Below are experts of layer 6 (counted from 0) of a mixture-of-experts language model. Rows are named router (the router's row for the expert), gate (a neuron's input weights, with its number), up (a neuron's input weights, with its number) and show model dimensions 0-223. Each number is 500 + 25 x the weight over its row's rms, rounded and kept within 0 to 999. Numbers have three digits each.
After each expert's rows: "mostly gets" lists some tokens that are sent to it at least half of the time. This comes from a sample of Wikipedia text that the model never trained on.

# expert 12
router:490479447484512486525527445539557506465507494452525455484512481491510489482525546474483538474478456469518542494552512473486534547516468463449487509528512508521512468514497515524473495487512489505467509487496474503500464496563496454524479485499511480509455517522491449480478533479516522521530527483465473478512485515471508484488472516498486497488502527486467508513506484503524533500513534497474463461494522455540511484506499450489538480558500536486504496532514522489491497535508477445465507481497491494534512533525497486512534503494486528509483539485479464510513488501528465474477492539488481526534498482506522475494498506513452466527527513544493498550531477497501517501527
gate4:493473483503661508483514498490505469444547493501516475518509470456482482476478525489530489534468476522484488464530503440527531527522517506489508486487487515481505472521506488481535454498490506531464520517515482505544501541563500478531488499515502499495496496490471499517482481462498503516458469501492517515451485483501480518481537521506458540482486524517515491518491502512502527455482519505513505479510492524485484508510528467533515497484464513487474501489508499509521502490484503502499520486448483491517510483559528478502494497514462555505506502501510538511525519526498472467464513496511484469507489505540477515485568526471506501523517525486504465484487513529492495495512
up4:512496499491512513495530500478467518490514516527502474482472472477509543508483498539534474471484454492514482515520505501469461534550527517500504518534516512495509463459502459463495505511511484477476488486502508476508508478497541513486540502519513500564505471481500488460494503475501494508479509525492512489508535513528465484516510500503502458476501598518458489485491514492530522524494543537506533453488491482491490467532501502526517486512494511526480505492553482498437514474452476527501569498503492520502549504476480528548488445486484490473479481524490491490465515530525441517487431488501504457536496474507526492530529534533505517532487489487506498517498487502548506471542
mostly gets: " Majority", " Turnout", " votes", "\\", " Liberal", " MPC"

# expert 5
router:505463508472522527451520481505497476515503492493506472478532503473502477500499461534486477511479502502503487497500497505489505485500527476476458558491478463440511531527484525497536487536538545511483486483489509505490468516541473530479518492533461525457514501513507478501515460535495483458515529524508509518505537491511505487523492493545534483485472512460479517459505456485475513532511477488512537504519447514510490497530538498540479504549450458503477486508557538541504487499534474460551474486542487494505546450512536514513448518487485516468491432514498501458527507486497538511522483517512535497459529510508487497477498477457493503460506491476520522502502480488475482521468
gate4:500486481498611498511529477557499518447502538498461503490477476483469479500512456478507500504496502521526508499485503507494494505520499523495489490489471440487476520508474511471474490495511453519492507524534506481500489489486498539535521477474490497495501518550512512547501495497510506509478421514545507500518472522519492519513526475493449527510489475495507502477482500494457515494533492454507515515473536496474538508456492438497497472529453486521471480473488482518493520505540483497483501514480512494517549550532520484519472475508521508473464441488508488533514516511507544545466482547491487525499516517501480538493499472445495519530511530480534495464503529514513502541495
up4:521526504481511505480483466529452506474518519486480502469522497475486497499492494515479494527469507523500509497464493555534511506491524514503511484533500515499475495530439491516490476503499486534511494518520487535475489483496506513518531520479478471493521507506513476545495491531505459512515491550469452461506522505535529494518511498466475473477485624490495525493473512464473499499500516535491504521531534550515510494487470458497484523518526510504495455526465541497478497529540453455506506501473528487494510492539530495538508465503511498523524465475519474494494497481446542556485487531466474502476518476547460489534482507514484494540472527476482477459512472506518469484515
mostly gets: "Love", " Love", " You", "Mo", " Lo", "qui"

# expert 10
router:484529487524486476471488474488565497504454548480527486527532494493523453469550507496511476531461479486527478518528502551494499535493552511502504471500492505512524486490480475523510484494558489459478518486541490504509491492504514530525509492478507469511487550516449511458552497493487531517496513495538479537521541459483482503518484538504499535516552477470515509544466523483468483440466501497501492457497479489491499536521535524497490521474512507507451509545502508504561475477472469474537512498490515504506490468487516495483505504526504518525495503507484458526506531469505491537514498468515488535472506499486522533525465479519541503469489501548509466476473472512549492531499
gate3:484486543584449516521506486499467474485496537500487523525501469502507486491520490519504545497501553493486519528540513524517487470497517510517456484538538466519537520455503472504497468498507473541517526493504542439531458446494496515504502521498523530502464521501509502499518494497479490512471548489480478472512466468472492507494440510539530526539471480457487501521471510485519536525508476464497440465507470540483515503505525478536518544505564568508486476493457526454514481516506483489486473525529469527514492475507516507484530507476511489498529474503489459489503489519511489497483493495494502491506511489464481502505505430532480510509489491478502486528499530510514500470499
up3:503529515514513510471474470504520473484518516508472521541510495484465519508531519494497507510510473463470478487498497483447515495530491513479477504536497525537504483502507515502485516480487515492490536499490504503518492474552491502507465486523517480456491501469541502509524473511505497505479502490489540488454472513488487447534523518515514514504575543443450497516482491510530514479457509560483553550520495480482462483509517513482553537498495511499497478504485493502525478461532508490510479499516509510438497490505498515497547433472564491470521473506559516473465470506534513487525497441464474495461499505471482476485484449486494521508541540492492482514519506508485534491548
mostly gets: " his", " the", " The", " their", " this", "The"

# expert 1
router:512468469502505489466538504465506481522487501513452499500472528508523469513516522494511513521449430488532521493515471533461482470496516518508540475460433486503558483511464526550510493514493552485503491482517499515512534492514489510501557470483505482508463489514503525476493523456486514437482548475525466527465511518502508558536522507495518503487511530512454518542504537526464506486500484514518481486490477461531509506494503502497528555523517518482480468487508513498542462565479457545472511532490492490493521459501492506515498511533491510507478536518486475526476479528507463485506484499507477479489523533516489507539548502484518504500488510482513466510532475510497518471457
gate5:493463472516499592493483483498510475522475555535467482500489517489490463512501506499463494505470464522498509498453528527506510497485499496509481505520491493467511483507513545508502455510494483519523489528504543505537458462481495474514488560481475514516463518477546478510477486487479513515507476468520534512446478520530491521494521494510487517511466437452497525515460531515474489512482524546502470464531460488552479511492488467513498516528487510531509494504491494542524502504501481497486524523542513490513455489478491522484492498535443511549528498487477489512519521539511524469466495455512501519531496478517562501544533546502495497528450480521475506481498484497478501455489
up5:525525471502516487480532497487482478526516534487502493524518480487460514539526468514475499490477472514498527515497519531471513513494506484509540520504484498479509474465521511533522462517464503470477450539532491468522481490519503497509542502504554500506499520476513476453460493494504501479484451496564522505492487503462473505469502506504492502492519515590462501509476527457471525503449479532520504496514485523552522545484489473470558564484467471481505519501551513562511489555471504467525506509498486456548467501458534484512485512521483562500493483525469530499498493509483516514492488483520502487495508490496505467511515515484492509469488502496502495500466471500447494463532
mostly gets: " GBR", " titled", " FRA", " ITA", " CRO", " NED"

# expert 15
router:503483528486477526513512535458488490520533456460434508475444513470503505503514513499542497482466504499545483460547533486538488490538513530512515448515498472506467505524547508459501458474480518525494472475487472507459490509490512482530490517524513524559481520554540455502519481499507508457490501476470492492554534506520521470464501507488496483496497479524512536533523506504477523458490503535494478473503480512486512539478479497487497524518503500493480542511437492501511495494478462492522545467518483504475442501489506468473495499467510541528516503504499481502505505470509509505506497533430458532509466476522508504521500526520530489439498503537480526470513522515508489525500
gate3:489493469621488463514545519505473543499494490433506488517516479517500531555548520505478520496461511525510485523526519506522527487540491544531514479495505490532510515488513479503484516493510508513528455485511510531532483470542459494466503479503473505500500438516552506530511518485431495470487496530446488477521524509540512474495528508472508453489507494512469519492511513491475477523473491445489504495515510492458472483498547534501495490488479497533482504511486501493504481520503471499501508502512501537452526499488513506491466515496484467509476505500472489523450510497504508476487487488490493519480466540524490539495497474532552479532470487531523545486479502519518512538508
up3:520499503481472463496466545526514530489499529483470497531501531460471504469502514526518472491513477523499525485455544478502479511490517526490495482469494497487483483503521500483532532490504523515458499517484500488473444498513502543499505504507501505466511468521513442526469521555531536503469499501533476512482491475522488499475531492486524483476632494493497497477494457494523502479539489529468485516478470504510523552512487541520509460456481528510515496483509500479510474505479504464479504512534490485488467515508569525522514493477473506495492490554495502474522512499464510518487507519517534513503548522534489560487499519473492509510555526457512500524481476542509481498480
mostly gets: " ", " Pos", " ±%", " t", " d"

# expert 3
router:494493482509496496506517473481493481521496498480496512568452480483458468470489501462535482560439453537524500472575475465510507540533499513490506468486495497511503515480491465477502527504499478456512456536558490489478492510471497525489477497440524475522486527492482485489516478513470512475541483504526531484481495486495518501523503522444506498525525488481432476528503503423500490517487494483501493494499466512493506493503507517493504498569480492498521520458477528478528523526507524558481501538511502478522494508511490514540528492489498506505466503488473508492457511490538536503512514514493525507505463518510493468514465537511509527510496466482494433529549484507477509517525
gate19:487518487493505485515493510476491502497455520545499471498631498505488521483508490498495539552515473494509490500503523499478477506484545526469523494526546532476491453536452485491529502551486479482466530531529491475510531482519521500492461535481471510482471517543475520494519486529535510557500485503523490499528503531535499523463490527512523542501517499534459536468478525481471514523496500509524554480493498502537483521527516505473477501543495507496488516539529517497520518537477530522497488545529533486496518504504503508480490499477491520492488529536502506473541496525468512486522436459468477500500493509484475514481452512504513532478478468509510499507537488477516498501530
up19:510510533510503496527484492486544479536500505536524454546478529483494517525486487524507510526511467487470470521470509512541504494488509495471520524505524515466517504478500516498517503520528470491477504528467500478505483489518549502456475514506515549500511500518528476457515460498522542512496456515524482499544512482500540515467512522500524501519520503539480537467495505490489519552465500462480646473507502524502507536502465525500490487508476488547462495532501498516497531528497498515490516504516522487512470455520509499501483495474544484487474517481520502491528520499476471524485463469454482521498528544506491507483503497551520508511500473509499480498517486473567540495467
mostly gets: " January", " September", " July", " November", " October", " April"

# expert 13
router:454474490483501477520484549526542473491499521516529490529468498512502496523507490510514495520508503492469519456508535461491503538518467485478506464500493507540537524510478497510568456552482481494513479528496476499514514508504513549474524521482476532507512485513534490499515549456510491468488522525500494497483516522498462516505486520475515486497512506457471495488469489548445449528495498514488486453516523494520510502528492485506522496498513499559468463515456476457504461485498538525562475472447510488511550471500535511484532465511515507439521554511502488480495525504512487493512475493472506495452485510482516496533471492521490537515514517485458480513493520566448493485506
gate5:465520481467478628481482536505519508503528519487494525518523506481447486502512515474494512500484481514531482511511513499512503510518471471545475506497497480477493468529507463568498519491490514528467497516507498508522443477526470487467487486493482517483483512536527499486458485488499522491539494539529499518503517537453453480451528495493497483510456484498507489464469462517516490510517461522563523489509528508489526472518456490492504498469481521533512494466502443512499504519527526495498477483548531499476504520507511516493507532495510526464483510501516534525519498499501525499495506517529471496523478472491482452516526487458572527503480531511529539479521486504461513515512
up5:550471535531523515478504507488497467517521502473491485516475471506511467494455501503540543501493474455535492511496441504485500529517473498507472488523504498547500535470478479487510486498450534534542521516513515488517505530524510520494484500493504518481510472436502489506501508500494491477492515523496508459493560484524467503536499515539511488527555506589475468487514488434466488571483511526530537479513553495510507484492516485516493507445492481512492500483510530461495457519467491483465492507525503485485494490505522497509482472485501494439506519532470515527489494536468513488513519546498536485472512506513472526533473497534511489532473480512500545504466510504499492500558
mostly gets: " was", " been", " has", " became", " had", " were"

# expert 14
router:497471502541485573538522468445490482501522501466497497514488491514459514551470488513468533512452424503510515528490490529503458497507501541532503480503505498476512459500481512492470475539446480475507504489507509505502447449520512453508529499490502497497499477497480490484483463475503472501496475491504524519470479533467481523476498501524509530524498507459506537505476502545517481540465496487514476490515467480547525492488491447468518495511479530519506498499528504482495540480491502520497522511486512493501475482517502517496515500523490487510519517477461520481491520511515481476511520543506488464558502559440502499508503512518550537510506531507423503487469428475517509485481
gate3:503529464615512537518519474478464459528520531495514482502482495484472478486507486459456529535477464473500525504477494556517487481504481522517489503462528504504485490480492475521519485527476535502512474533521513527499498507512472509485503539509500498499541488491490519513511514506535482500529533472517522472459460501478469498531484536516521493462487497485518504501515466481522480460511492494474484482487456481534468496542511512487511504474504469496480493490451504501462508457528470494510544528485498510500507490441537500513525470505492502479511501471473547467510510543518476503470467520525465456528507520436502566545516511543530511498489494479476523504464508502512524495473
up3:513530498483526493553504524473476446521518481505506509469463525492497524480502523479506498452554509467515502540494523534515544508470542535529491501488468521510505502518521510515449456510493522486461471511465475532499490485489510528534500482499474529468553503486484462517499504497529481507485522489487550537503513514478554502474485522510526527514595504496519488509486471462543489550482495495495488480518501442521531457493523497487521497509518469525508500509497555486481525503473504531486482491494465512503513497505555498506526489509497470476487517483490488541470510550475502485476516505532484496484487522514501517514537445461491522524472468449489507508517550547529526484496
mostly gets: " Cup", " Championship", " Football", " Racing", " League", " FC"

# expert 6
router:465487466521479511499500532500506470490520526492484505488500494495471462478533489529494538536469502437488467535494497492525478506509508535480498503539526456513521483549480525486520449496492466490518470492479478488486494519481507498546516489498489442498498490494496547478488513512487562518526490429523497471547547511516493473496481489437506519502543505506471472470453523502536482497459522517473498529519524530470485472531506486508507498505505561477491508498483532528503523537492542495513494516530498447506519510496539505521497503518517464487535478473522519546434506493531463456518532491458519516462500498475505466547493476495494505507510517472475489522519484515499456526513
gate7:524506449469520498488601459469477495534521460492503482485494489501466508579472543541504491546503496472476482491531486515493498449487506504492510536500496468531501480510508496479527532481493482499529485505539532533518478521496460497478516514521523501544526506509477472495498492488481524480489483490502509541499484510517518518487518520484511521533497485498517516522501480542487481499507498531500490455482465519510501535516532546506502486530488525497480487504534506501533544508491488476514494476500432502496483470533517459460490534525532488510461462475474496500472531491444486514498506504517470487481480510455523526478474448548524543469491477486473547532493494514528502557505
up7:488523496507517436504534528554527536507488528529552546475521498512523491472484480500540505470509507544528503497476473502484500483477527473493481515504483529488482538476485508476505504478500508504446502487490484505459520473532532502546490514504461527489464515482509511523478509510546464553479514470497498464524514479491493475473497509511472508492494484511483576467482551476455521513506519507515519520468520497442472470523504466476465498478496486497493478493473490510454481483516506524474496508514523468458466514482507511503489477509446521490543538543513491478532498540554517499516507491441497502504520489522472499510508521495493486548510497496497437553506516483454516457486
mostly gets: " (18", " million", "′", " 50", " 33", " 36"